Below are experts of layer 4 (counted from 0) of a mixture-of-experts language model. Rows are named router (the router's row for the expert), gate (a neuron's input weights, with its number), up (a neuron's input weights, with its number), down (a neuron's output weights, with its number) and show model dimensions 0-39. Each number is 128 + 24 x the weight over its row's rms, rounded and kept within 0 to 255. Numbers have three digits each.
After each expert's rows: "raises" lists some tokens whose logits its average output raises strongly, later layers aside; "mostly gets" lists some tokens that are sent to it at least half of the time. This comes from a sample of Wikipedia text that the model never trained on.

# expert 14
router:109090119113163143117183158162124083144131097149131095102073128138103116102150137151127136095110134168098132155153089100
gate0:155220090101119103113124068188108121100108122069147107102162132125099123134155123123127140105139089155123125101092106112
up0:138146117119149103112154118187138110146121132090138197124139106168110124126154147144112156115142096137087114106123116062
down0:103072146157156156117133136133113136148146128142134140135133162068098138128097130138093120146118105101127135165136123138
gate1:129148087143096116151157175162143127115120120117159134121094129105141082147120140097132111083140175124174147137118144110
up1:130144166148138129149077145086134112131112137143165098091130113106128188101114139118140157150144109139138107140175108140
down1:155105126133159110130122174108099111128079122178116127131115142126160155124132138117196125171111123132115147173106147144
gate2:159087117162115109112146134163117087140128121138099118213158109109151080146141133124103138095090100112148114139090127108
up2:144133144151147129131125106181160113121130167091129132134095157146161085086136135129147149087131096143125069162108143123
down2:107129129163111131150144165128140108106099114143151145175116136154152145115132179099145174141113147130102134077133135122
gate3:127148153107117120158104137147109170141091163109164104110128135122115149144098174121137106124154153125166134135136124115
up3:101117140114128137110141151106150113165110149118138159165118142148126076131123084117125185120145127135095140118132091104
down3:120112097129142126138119165158132146102139121147132114104132144176163147101169105139110146112123145137090152157176079115
gate4:136131095156176133180154131108122081115116068125119122153116114159153151098179138131107150173138142111168148100125155091
up4:129105088122138116150108115114136145124102157140114097163112127115092152090116123103150100090145121087124148100151152116
down4:147130152109113096137127167162104140097169109191137121154116071162101143099129136151125130165184136167118126090150130113
gate5:150120100148136133142082154118152143114111116120108147132142109149112107139093085152150128124066105131100111130137089166
up5:137137154128117132127106098159136121100125143098152171116112138120122101076117131125114115149126157102136153124094125080
down5:146115156152140139119133106139128143162175126087117138127105137128107106170125087167136087133150158107120126133131140109
raises: "O", "L", "P", "V", "I", "U"
mostly gets: "C", "S", "A", "N", "M", "D"

# expert 17
router:152114149142150132126166124149130121130146117141125154105126146134113094075105129160135096121116129188116141162120125113
gate0:101103133136103099137154152147148100164101099108182128118140116145137061124104117143142127116130137114144112118139150178
up0:100178150125109116155096106091108152120120119134076128112160178127086086156118125096105133156141103142129097134141145170
down0:185151114134120121110117120151152156153098070165163149120138128116130088131153134133128144118146122133138115080092150153
gate1:136157135115163178142104137124150126150104110132129065155107116140143164128127106122109161165128109165142156128114096125
up1:146160132120159125109090101137145168108086146143116114117109135094111107112108073108112108105139151102138131126154152159
down1:131139065132107103097130135152132150183112103139105152133137130127111133137086120132161092159129127183104141104142099073
gate2:137084130107149151106128155105125154107119089116106077109134127127120106135123161101134118153134113101123120164099104123
up2:139156115116100127154137104152113092127133101158139142142153122127142170108148187125108161124151129138142091104124136108
down2:139094134128136122119138163092139098152108130123124143134073086109067084122082177114105061128131078121109133143119189176
gate3:137146157142109142133155135130119110131144127109148082156162129119138086168112170134091164094146133140110119103127068101
up3:104083150120116160126153124131085155139114110120135120085126135127195176116115118137108126114145113123154126121137133108
down3:069146136095145131164148113137125098133126106111118109152130119137100084154087127147120104087150173111143184122169160171
gate4:127104122128142078145145115136128112150184127129142136140129148143139072127169153108152116112151100175117144085107107162
up4:134122144154141158137130088079143136123114089088150128117157123119169139095184147134151128190140103109103163128139147117
down4:105075159119127132091132139132127080167139125143151136096104131133174101123148094129157139089139143165135112106089079171
gate5:166137094089103130180152128147129177162138138116125112099122170145144138171140121172141148118099142067121179108101091151
up5:080123161190122105144083152154105143129110154149124176131101123139099156085111136116191107182109120145127147100145152122
down5:138104154133151148133117150112121102125110137126109088132090126156113134145135148078134143185129128125137125142102108069
raises: "A", "P", "S", "D", "F", "C"
mostly gets: "-", " (", "–", " \"", " S", "="

# expert 23
router:145090143112127132159123118155133127120133119174109159083112127105090158108132128115168099159101169151135139147145128088
gate0:134141170134117136152105164159120154148145129142103111132108131119127093166087127107168139089159121142141113125114116121
up0:163096122092116127131126118106120126175138126144095143155081100126108131105145077134127152164113122159141111172116115136
down0:131126123111123152146115159161147120141141148144112119104156147162123159123105089160120144125136108129101104127145067134
gate1:142162109171115147137122106127153138120105133139097102123100125155151138145111141131118157144107123148095114150101117128
up1:129100135084134124072148074159098153143083139145118165140120096162132107091121138148114125129125178139122135079140132132
down1:118136116142170136152109137131119112131135132154132120124165149121103164133150124101171179119101139139086168100108103126
gate2:070140132150115122114086103105129146153144107158114121087111175123176155139150121099108121112116094130147133084124123110
up2:153120156116133139112122115127124093136137135129155100084119144131147133095146113155169113182157138132121124119159166146
down2:166110111104180108130135120136130139072074145092159110089156148107073192088141114130111159107092106183140087117122130143
gate3:092150142125127108124128136128125116132129140111145148121125118125136083150110097155117131143140089116092094181116122159
up3:144130165113087142158111161137116127118099132141137116107115143103131096139101133159137156085155073099104120089148120096
down3:131127078126158062166155114128180150167113136146135146129176152184154142125122115149127112125108192124157112092110149153
gate4:149142115122094085113115109156130099079119191128125092111120117141131090115124087071201177125141119113133092090134108129
up4:130145102129144133108117145114120073133088092128122110141138123124110120108133113153090127084115120137131160125135149151
down4:134194153081148109133159127118157144116113088148114147092137149114110122076121142154110107100105142129162083139138129067
gate5:108132116148148141153131140116097115151120116166156127105117176130122057154147126112120147168136090123126126139096130135
up5:122158091082128144138093151136091133139140108115126130143106126095117075133138155109124133121115107086109081133118123173
down5:121109117196105123084133106119125114112136126098142131163178094153125114137132160124159123102130136119103137147132183132
raises: ",", " of", " ("
mostly gets: " University", " school", " list", " School", "ok", " form"

# expert 19
router:152071130129139154111144149167132124158136144135116115095115157127104107083135144166142133145106138106146140141148121110
gate0:108149133133179145119113138112079091134113105173159166175108095117101105126114109135136101143069104100132155125113146105
up0:147141158144080162096162149169121120165093113129154122150108103119147127152112081171159127103106139117128113128125130122
down0:101116108118126128153103112117111147099175141106114139138119176156119088137111113104141123143123118148124125147159115140
gate1:135131132093152164082112089137107152065115133151079132122111120106065109086121120132099106169107121169136157138112153092
up1:119117152091142093144084151132135103148110107129115127125151147121112118105140122085168101134159101159136150078121124165
down1:124108101149110172129137160125146120102130149118123101135133161168134139145176142125119157119106123127080120136118127135
gate2:142146137135156121149125171140080119151156116167138121101119110166102124172115107125163098137107082126152113143140105095
up2:133157146157114127120127136075103138169147128107109107083139122141117123133179119139092153177128170100126119154142142146
down2:102122124087150131141158123153126139135108091147116152125173118133137179158139167126158109170156121106160113105148095090
gate3:129118155056099139184120132143093105093101103122133111084101123131146177136127136152133178122157103140176175128155098124
up3:110084146099140104136125098162069070117146144136156138166122103146175163111160122110066170128114145129146136105114136124
down3:176124109122175136137109139143124137146132137136108126118151177130104110141130108134163117133144145122127108117118106127
gate4:103087153181095169156099120100137111087119127151091118109112159131163059104126113128125165079139116103126123114125095108
up4:098138124136125127099133104097154116134138131174146167156097132149149124185141127119123150125091117110121099092128115147
down4:131112097133126174124126161113081148138163141155125099117114156035126139155136146122135113131145125113134134129161110166
gate5:123122156126121135123161151116158123132153150118112110144122146136167141103102118109170115100122110127132163116137103119
up5:179099117138135096122150095104155125111157172075147119137119157113104154165146093121117105168125163150145142158167116116
down5:141128111156120155137106125136107115110121110127162092126130148123120147137097122156175115151089174146194126124138137104
raises: "ir", "il", "ell", "id", "ing", "end"
mostly gets: "|", " ", " d", " w", "f", " de"

# expert 21
router:143082112122150164113119144142112097087126127145122102105136119135126136108148121143100106093119175201109134133174088126
gate0:108121090136137126128151069075147163142178139150150111143124129175168164062139143107130156146091116093151115152131181109
up0:161154114107131136138126108071151117122137104125122104122125133165129063110113119114132185115172148135136123117113134161
down0:111103129185054115106163077123161119111129130144130106097116112109127139108123122111130094110149142125136112143106118174
gate1:089135127112185130094152143081173105159116160122124125171148079110141079128108125132131151124134131188136128163117120093
up1:156151096150153173131113131131154115129124110124143107128134101086137154138119123137078082197054114165106127167133089140
down1:136127112134154164186083126153109116135124170132090128104101148091148129126117131104145144108134118148179140140166117127
gate2:161105145155124112115132142169130140132144131154141099121156093135109128104120065157156145107143144146126119119126118161
up2:114174152090137134122128096146175135174118101136137157127147113120126089151141122130129149125156146142143109146080133114
down2:150111144150097115108064117122140109145120121126118119125184167116134112127113125128094118128121107127132077110102091118
gate3:134138133152083122148130131133119117150152120129097168094140099121122104124115131120126145128106155120103154140110106129
up3:133142080126122160130135136097116128126106160100119116123139107139152179129099134172104103124131090118110120181115093157
down3:148081142122134138125121151113124098089151139161113106125163107127150097126109144132136163108106114141165140088113140117
gate4:091123154137184136100135172132122106204146143138111157127148129075134107144120121101137125130155142166137156144160127130
up4:101151143184105172105148106134101107121143110110127131112147146177139109113127138156125111174143103102099131158158097113
down4:138095122142084155116107106142168138114131131153095158078133120151130063132131141091147100103103171126163149086117146144
gate5:099091136154116127115112102124110133087149114168144102142093109159129105112155145148111130121129114097088140126139167142
up5:125104114104146137157150115127124122126106138122121122115124121174117126181092100122147163160130149168126128158131139164
down5:131119124087078148107105114095139153130158119118130162163109100174158136091103148165107128116099131120094097153143142158
raises: "et", "er", "es", "."
mostly gets: " it", " He", " It", " he", "l", " she"

# expert 8
router:117124086121168154151130128120091092091137148098123123093116141164111103105140125171136121115128148120100129161147091082
gate0:197129089141096163096106109141128091169115086176105092171121107103133129086185110119102162132097107134151131118125160139
up0:109131137101096123104116124141075131106171146109149119174130132134158150139129125113133111145088074157109133123128127150
down0:172102131131136135092117138136117068159144131172108103129116130140117089138138128151074126183106134145112114114124123129
gate1:093106062152129106127146152107089122181106108121052096118072106118146150138120144146080152147117129128127153158116156155
up1:134156148127116143116152087133118108105118115111126140106148147141155124127116157108074132108172138133114133108113093133
down1:104109113120141114133129092151113130097138151121115124129147093128120085071165121110110121125152093158135160147144103104
gate2:115138102101112096147166053132119131138115172096108128091136106117130145165089105166125132100117078092155128091124144128
up2:154118095146130146118097119126145105116109081140094112108181144163138150150106177102132111154163145131105133153135112161
down2:116138130129150125160135130097109142132104104143131088097131118115158142127101092133117126099133112120140136119141170119
gate3:138129105141130116153085146157135142099076116099133177148121118193192128133132137119116110116110104153143120145134128086
up3:121172123119100134125123116174137127149133114098103149136122118103128104088146126161119136107110109122114137114146163113
down3:119114156154134149137135157117105112154146168149123159140118116145120116101125122151125135123143087052124127109142154124
gate4:082112145149118167141133119128112146123094169105132109173081140147114083132134074177159122169099142143148121143130149118
up4:182173143090137106127103166184129170108186118141155134140148132126132121142146135105117150100127107100108107091158120107
down4:166099107141149116103150116134123090136089097128135158128137153110141131168161108132192074129167157108136135135135097141
gate5:097081139088113129097133115135107117096136171129137133162125155088092127123124120096152152135132155113113151163126123134
up5:174125130069095115135147114185104087089097134119099100072099136118115145106121118144125152137131131150104092112105131153
down5:105119159132170170145125101147123096105157125085149166154099134164121155125170091147135132134183152138131140152144108101
raises: "y", ":", " |", "ing"
mostly gets: " is", " was", " are", " been", " l", " has"

# expert 3
router:123125124111110136117158133144112086109135101116110118078155148075120117110155167124132094153150134180144180125137130112
gate0:134115127191119150098138131103127138095150118101123157155101145105164128132166103098108134127156134083140155135161151108
up0:130130147070129160150156110093125090161082105156117129082125157123146093129155140130160117131138114153066138153119132178
down0:128102141088163125086112113121168119103152131113134108107101137138140127136149157112136069110154130150110108092137156125
gate1:095119127105123114121145164093101103165136129127153145121097103163125136092117123138158127138128122113113131157131124090
up1:113111118160148129166172116108131146087134160106120102127190129134099148138095132186152082120163142134109110176138141128
down1:171142114138113119117116136119116113151091127126115144112178172157135132152096093158088134165118155132131141132137168099
gate2:111131105121134131096114155128153105151190091136163134114122153121114097167161106110136109118139124105139106207108096102
up2:151116093097125141117119110171123165132113185147117109095120133103109150074122137112097122164130125127120108157129170102
down2:145136080116132152096076111091101136126137065134106122144135178153155128101148159155105152128123103133150086155111129155
gate3:108174113133120105113125112138104137118102130159089154132140110133127096072109135145147125118116095068106099147127124104
up3:186079161121131113144129134129136064130102111108151121117101127150139135162129129112116153098136137140182159125142137094
down3:187147137116085155101121163169139132085100166153145139112110141087117122113118096157120122129106127149123133096140110115
gate4:147168139147130145130126115129124117144135107140111135121129113151128117140121152091167132130113097174139117176132168075
up4:140105129134145122125091121182124161124167165137090134148153128082139122119144136156112123191101162123168122124125121127
down4:102149126094103106139146105105085132114118149114111129137181133130085130136154164123113116104133118138103142127132114105
gate5:114133114126158138120142147111140133089145108083162134105129175113130114089146122123139159176148125172092096164126114093
up5:079097090130111160125099116137164162122146128157115128161142146158145116153125151136145100147105150135100084098139136127
down5:158105102132086133073161142100145134112110136144141159133151142092125100154108173128148118091116137124115115115132156092
raises: "ing", "ed", "ar", "s", "os", "er"
mostly gets: "p", " p", "P", "ap", "ip", " comp"